Weights of a small mixture-of-experts language model, trained from scratch on English Wikipedia.
Size: width 160, vocabulary 2048.
Experts: 80 experts in each of 16 layers, 64 SiLU neurons an expert, 6 picks a token, a softmax router, a shared expert of 64 neurons.
Training: a variant of SOAP for the experts, 411M tokens, 6267 steps.
Below are experts of layer 12 (counted from 0) of a mixture-of-experts language model. Rows are named router (the router's row for the expert) and show model dimensions 0-159. Each number is 500 + 25 x the weight over its row's rms, rounded and kept within 0 to 999. Numbers have three digits each.
After each expert's rows: "gets" lists some tokens that make up at least twice as much of what it gets as of all text. This comes from a sample of Wikipedia text that the model never trained on. Tokens count by the router's weight.

# expert 50
router:481483543478472508513476475513498503455450487483532471494437501527483462491518467487497486508493514491523512490481516516514549499550486511510501511525505514534483478533509527508462552465521543500468513484550535491545509579515520471542492503448464528522497513499500487517518506506484506532484533466536497506480484528516485498501530548512518503531507476500492476480498482470469507509495470509495528495465514462500428504491535490519509517531489526507500474484474500502491527514441516
gets: "on", "et", "al", "t", "man", "in"

# expert 39
router:526476525468509502511482506503516507461482535476506476524475504483522530503481489542482499515470527488484495471496490493499541496533510456520486500486470467515493495507444481521501488493506541476502537534533495509485513456533463515484464508544487486530476477506508506494490533513480499541476533497506502549497473488525514457496532522549497485536484485472561515470519493510491450468516559448446493519487515510515498494537577505522478524504485546470485484491508490534534479515496472
gets: " was", " is", " W", " L", " m", " were"

# expert 64
router:484489520492499502466500477476518509480460476487461497501506475479563485484481506493479523493515502480564548467504477498510512495531481553474490481509462483533502484539472499497445528478516525494532510459504532524501522531546487495513499492494429516513460521483519474477473496532476531531491516457497493539474497512553455489511506554478513493544463449511540451480488483492482508490517520493510522499456515525505443490512505501475493500486503516495534503509466491484469511498479489
gets: "ment", "ation", "ion", "tion", "ction", "age"

# expert 22
router:501453495503515532510528490513483557512457459528456483471508499503528530482463447485511475512559509480559521530491466472494505521487518501502461515492474472509459492539475508547460495473512486472471490507522531529526523507514489519510511500477485532548503482446510521504508534505522511519488521491473484509472472541485510490478488493470494488487478502492492502460518501452507521493539537463446553500481517510522498547523485514501494535512547518501475530532508515512523498496454518
gets: "re", "ce", "fe", "le", "ne", "ve"

# expert 61
router:491490500512500529496468491476521537520466497518465496507467456519547516465492442505485506512496495504554525482493475514507554492507512530482478498468516471483453481507483485527543502526473494477472487505509526480501519520560477483506512464546525542501522514511500514498456505559484497491463507461492513491497467521477522443460480510497503477510508501484513535483554466512450519466474506478467531514489507501472519497506504512498493511531531542468502513480464486557506510518471552
gets: "er", " under", "li", "per", " con", "par"

# expert 28
router:477476505455441529493495457526484474490478479493510458525483472516499474473502507500500504490480503513502506495497492437485499466568477565481499490499497475493462520492480491534491491476513529498510455494530503477511508524474504488577487508491528510569473516499485482502507482536488511555496501494525494540453501479518439493543552534488517487500500486484485489459505501488485539496465490500517531491422506501490468525506507495490508517508524500472497498494435509500500515499493502
gets: "y", "g", "e", "n", "on", "el"

# expert 74
router:509496486494508542518516511473508560453489533499471481519502512526464522461513472503524522484519499473545460483507490495516531495516489518514485478485471502515487491540452535532483526518521547486550515480504528509493527497479474475538489509500473509488479495506533508464511532535501510479526503496486500514517523499458489502462500540534489533542514488464499448507515494485470491461524544465485505461469495458474474536542505517473494492512460544418501507480465517490510514532478510
gets: "s", "us", "ers", "es", "ly", ")"

# expert 65
router:493495525488497515489495452463513528487443507508514500545472463533488479499527483534516480503519508476525527498489475487536515497478485509505525495461500452481478467488514512516468485507540503499528470500516465464546530504491460488575489485502458565475469507501514482494532548513442535493507540496506506519482519499532504510527549512529499466496491490483476477499513498474461513486493496494513513475512530485467484508541533438474533543490538513459509474488499493516522466504481488
gets: " the", " The", " an", " a", "-", ":"

# expert 18
router:467471514485526489541457444500481497479462495490526481496483449499515482502457469533483475502521515511536520491504501473499478495494462501508480462513483487520479455528500539506456515526525516468524520462566501480510522489494465503499509507479475519510463506499506530486476508528522519521485518485488462559460471510502465489489497536539469515533439458492518536473500482484486524508478490491477517500531533523497472512483522492459498499476475533486503509535455457471447499495472524
gets: "al", "er", "man", "ation", "or", "ur"

# expert 52
router:504509542488520512508518468449523501482470526489490502509494567513493511468506493514528524475494511457499526458522482464559539507502539514506495498515489472505499501500473505497500543485511529480510486506497483518485508494513513496555491462515463534574499434486508469505521498506459480542497521435543540534495501509506451502546528502475516490511503511489515473517508522490496501470495508472478476497491530466524529505495506487485466465505554562512501457508493484509524515477463492
gets: " S", "S", "al", " T", " De", " St"

# expert 19
router:477415518503459519469492493465555463507498492490505485472508505507511523489479521520518504499532456452541521474494453488518479494486472526494528527480508468523500476469496477505529551523498510473533511488515489519481534532501463489517504498518525492486509504540488494485476510571508506581496521469481552487492494508501467498499500501453509524520471447505468491507496500489494514441482517459481502497490539500485481487511498486515545514507512515481498536495492504516506538482439516
gets: "or", " For", "ver", "|", "for", "ck"

# expert 42
router:498483520497471490512423467514483500503485545482446494521491448544484469466487471514497520490511475477542467448486471528522497477514465536500448495499540512530474496491524502489499516517486503500507471478524491501558525485491444477509510499493492518512460485521508469453492503502495484494459465485529514526492485531527507479500531483504488454480505504503463526493481506499508486459498567495476518481525483499529521545552550494507525514498549486504480514499489527488468467514523497
gets: "-", " ", " c", " 19", "–", "|"

# expert 25
router:529478503458453523520493525487530525486493555472505485543472491513497487482450486539507519461489491487515495501471467521555506512522504529481494499457461499481489480503505469498504492493535487446475529507527521457506532508499467493525510487531509522495463501523497477496531536516434543495473494479563500519509496488465490499532494478472462478491488487486526505463517489481473554453545521536473507437482520507502499491516536498459520479479507489479509477510458483511499524517498475
gets: ".", ":", ").", "\n", "-", ";"

# expert 36
router:501465531517496502503500498481508483501444494482469505485518474498505485496508494510465570449509494516544496459511503499490518487500467522461504474500466513527496484481481560515457506472526501481501506489540459471491503516508439493535507459481485479536493479511545512490539505523501499511472504477473467515448488517494492502530529559479484464509468457470525465515456471446486471484504528501493530475489518485496450530506491487488521504448513510504508472492440526500467512524503493
gets: "s", ")", "ation", "ity", "\"", " years"

# expert 26
router:511491489472459520498519512495491531527501559496460516491481542528562581499481511493500533495514478470502490481465465523533485461449482521505457505486449521548501516516538471516467555471540534501494494478482462524507537493516469476518492522475525506523490476514502519476518504508488450494493492486479480506525497523526500496495493480507494507504489496497499482461467501489517524464486560492482498482490504467482519508568538506513529528490518547475515500505481499476520501533494540
gets: " (", " had", " has", "–", "/", " have"

# expert 5
router:483449533451526562543526486515520503478466492506453503525518465519487533501453472540495571498514511466491531470505492471532522516473475491521491518475514440520494513495503496476520517490504548519497471496500517531509488505525476490510514475510511534534493470497498504446483514514446473515480468475488487558455491510501446502502491484519515453522455508477482495472508474466528506466494532505508506506531509481486497535495530467498505519482515508489510453503487519521513532485483528
gets: " C", " O", "C", " P", " G", " B"

# expert 27
router:497468524476494510497518471478514520493464547489515483520482498531504534461512497519483497524487536473498527487505448468493513485503503513505496516455473491546497510541511558520474495515530502517491500492505466484525543469514461463534482512496498537509517522477508483470494487498468469509475489528500528554489497532539516465556503509514475483491520476496519494502491516521456523488473537464510541474450538484523492553514523478478501537458521517471535484520499480577483479466502498
gets: " the", " of", " The", "|", " his", "The"

# expert 41
router:490517526520465506505517437534513510475519521480477488523473505481472526497446475519532528480505495494483481480492454481527476469524489491504457534508496486521511504524487556488473503521535528499538511502514474485486535496540438461477494512534466504524462472506511509465547506544484467486496504517484513502490483494499497492479526529503539495496498501458524523486540448491484512473521535500471554497496578526528491496500511511495510502509559531484496493465460516515483546499523519
gets: "i", "s", " he", " was", " it", " 0"

# expert 8
router:486488496484459508521523448492502504470516493455510520562455480528521525475471487535512509448539484501498495506457453461507509435536508467483435504515497530510519514513455541492482497493499498508470495485510494489511515536505481485485520517482450549501489524478478466485468488492488455531503500484513503528500458473461473491497508519473480481542497480511498484435494474478452519512498513461484499509510514490504488516519547468524481514504545500473504459485529488506526496519489470
gets: "u", " is", " de", " he", "vi", " was"

# expert 46
router:497462503467492516540515512498536507518466476457478498510503500497534520482486470513515496505542495454505511545510534497515509514528489474483474542476488497498477525507482481506519527488524513469470501546530488501489524488535472493512473493492421488513461481534488495473458555522473495514470489489523546511550523489527451493528502486524494519510455460487536549509516495494508515495527546502466498514467502494495508491510535455524500496458460482441494514536503528478497500494440505
gets: " R", " H", " J", "R", " Le", " M"

# expert 62
router:483468507481480487451480487491513484471542532491501473520487504522526519499504420516522479520495490477510476475480464465475543457508438502519487481496511454515508530480472491505501492497495502483479490468492501444505536519522467492483480473488463517480480516449541490472469514514488486565472496495498497509498514512551505494500514543502480471499459488521459487450505508531488487507529539472494544520509498454474494544485530524440533518496509516488502506538465528500478503494481489
gets: " b", "or", " B", " ma", "ar", " f"

# expert 71
router:490521500454481526518495471500486552519472515483434458504538494524505477479506477534524514501519509492528481483494491465511469515497522537504482485499449513565508489516517534523502500524466500517453474507487516517482496508544495484502464447489501516554490522487515488459515515490492506515481477534530457494474508525498516468506528534495508499539480526480481494469544467514503551484538502466492523467513498515414474503529525504542486480497510529485502479491486487537518512462471513
gets: "in", "y", "o", "ill", "z", "ta"

# expert 2
router:449519544466522482479504506470548574493507499467542522517508443494525499493507473546518520523484500468506484486508464478504539514495536536490501489511477511497463547547504480507491484508502526492486474487501478498531504523518500516538479488492459549514507512515503493439489513522492534546483497468486528510500496532489486512500560538482497479488480487464467514502524525519514525475484503477504512527500514520486469474536496472488463524505508533511491509548478486540481540469487561
gets: "il", " on", " per", " U", " United", "im"

# expert 13
router:479441504506506520475507495494523501497484476476466487548474494532521494512500502524485570492496509485518497506494488500562479495524487512452532488484487475526493540509506520475503495487496522522488498542523505473516518503535431508472500475488491511495477504490479492495514568496470491519468474512507473530458508532499473469524511520509484478545467438440505510472472507447492534524524505518478536444472504506510500481505527497528490492471489472491478504461508571509528527497523510
gets: ",", "),", ")", " and", "–1", "A"

# expert 12
router:490464508502466523509481428486479530470515489485495492506473508520505524487499496526542485468508520516513504497513507505538512481537498519522475504498471478498457519486503513557483540549460512523495506458529446505547494514510462495518517499510507542511484510497500438506510552519420446508466496496531475519503509523485497461506514530513524520531519469498497502487532498451488500440511506483481524495487504515531519533523508468489521557482497507495484497467485505527518490474481451
gets: " a", " in", " was", " at", " were", " be"

# expert 44
router:490460495455487493498488514509523507481511558488494485517469516498491502450455478553465509471490523491527522543488499490520508505516513516471462474526476485502524532502532526504479520465552533475477519520495520511530493529554476464503532444489487554493486472516500497498543542480468508506466489476496482477534495477508483511514507524516516516535486503483470487494515510485489510484500558498480492457509482503529528520539527508457499497450540540498508548487472554532471472498497514
gets: "\n", "ra", "==", ".", "===", " \""

# expert 15
router:500526543507474496489523498483512495501507510528484516531477463518534449486489496476504531459521529490507523509492484508500528489525533477508514501484523504483506531511467538494512498494508548491537471540494515471520523500492501469529493450435467495504457454511526464487543516510462536530468448525526483541505447544474493510514517536504483481500486521515499542504543477471453536444507536460493513477505490491493524502512557479486516507501503516503467491465462520514467510493477484
gets: "\n", " Al", " co", " Co", " 19", " Col"

# expert 73
router:470503522514464534487494507494524533452517529459506460487478500477553499460493488474493528521491481504527501498478503462486557482467450496502470487521465453516486457493478496519549507499528506445474496455553516462494504498525494468533473496481505476540512508486504495456497480518516520531480468446470542497494493503503477497533525515504514457474486516466480478479519459472513540488500536503499517488503514535500463488513534485526544509528479511467522503550477505496472504475497496
gets: " p", " P", "er", "P", "ter", "p"

# expert 1
router:509499544486481483478505453472517502491485476479503508494489464505568539484511472487463497511474497481527522475502507527519516477504494501506470494498452465517460503503497483500459559484501552506479439456498513533504505481530494526562494506508505498504477497518476511495485535539463518522489456458482510481495473526507507481499511539538519482494452513485460492452486484487475529498491498479467515511472480541485527564518518485504489471469508524484515432483513504512530519548503499
gets: " (", " New", " \"", " St", " $", "_{"

# expert 4
router:481519522515494466510496494522546529516466516481482463500450527493520525450495493520510474493488493449559554530441441461524509509551490505523471521522507495508468527487504538497479491532547530481518517512532476516520524536499459504506522503481447521520461460523471500479510500526492512514485494491475521535497487499510523475478487539487473524515471456473457511516504477493461509492515518497450521489496494471474525495547495478526467508505500497526526512498506470521486537527496524
gets: "ist", "s", "ic", "vi", "duc", "u"

# expert 54
router:467464525487480484498481480507541485533494551489500483482501545541487494496479485507499531525538503488530507496488503482527503502556493534500518497513516460517512500523509502481457543536492506526536505463511483447494495530521491483486519497458508499519490491443462494476520503519488520529440486433501520493494461519570497473513532543515450522560473448527490486476517509518463531502510496496476489527475533468492481522504537491466473513496471507473483533501494504488516489488512525
gets: "t", "n", "g", "b", "ar", "or"

# expert 55
router:477474515490497550471511498529501480504453494467516449516455512503509515479508499496490512488491518464480465488467481519521498493546469547463491452513508465491471526531509516529430502488515519513487500465518467453530524564493516526496517492506474531509462473473477511463529483519491442503445471516491492503492528504467454483491531510494519485549522455483485482465512476484495496468497507520491512461503489443529436499516476531514488512475504506506512496508500515513507508526495485
gets: "a", "o", "ta", "u", "i", "z"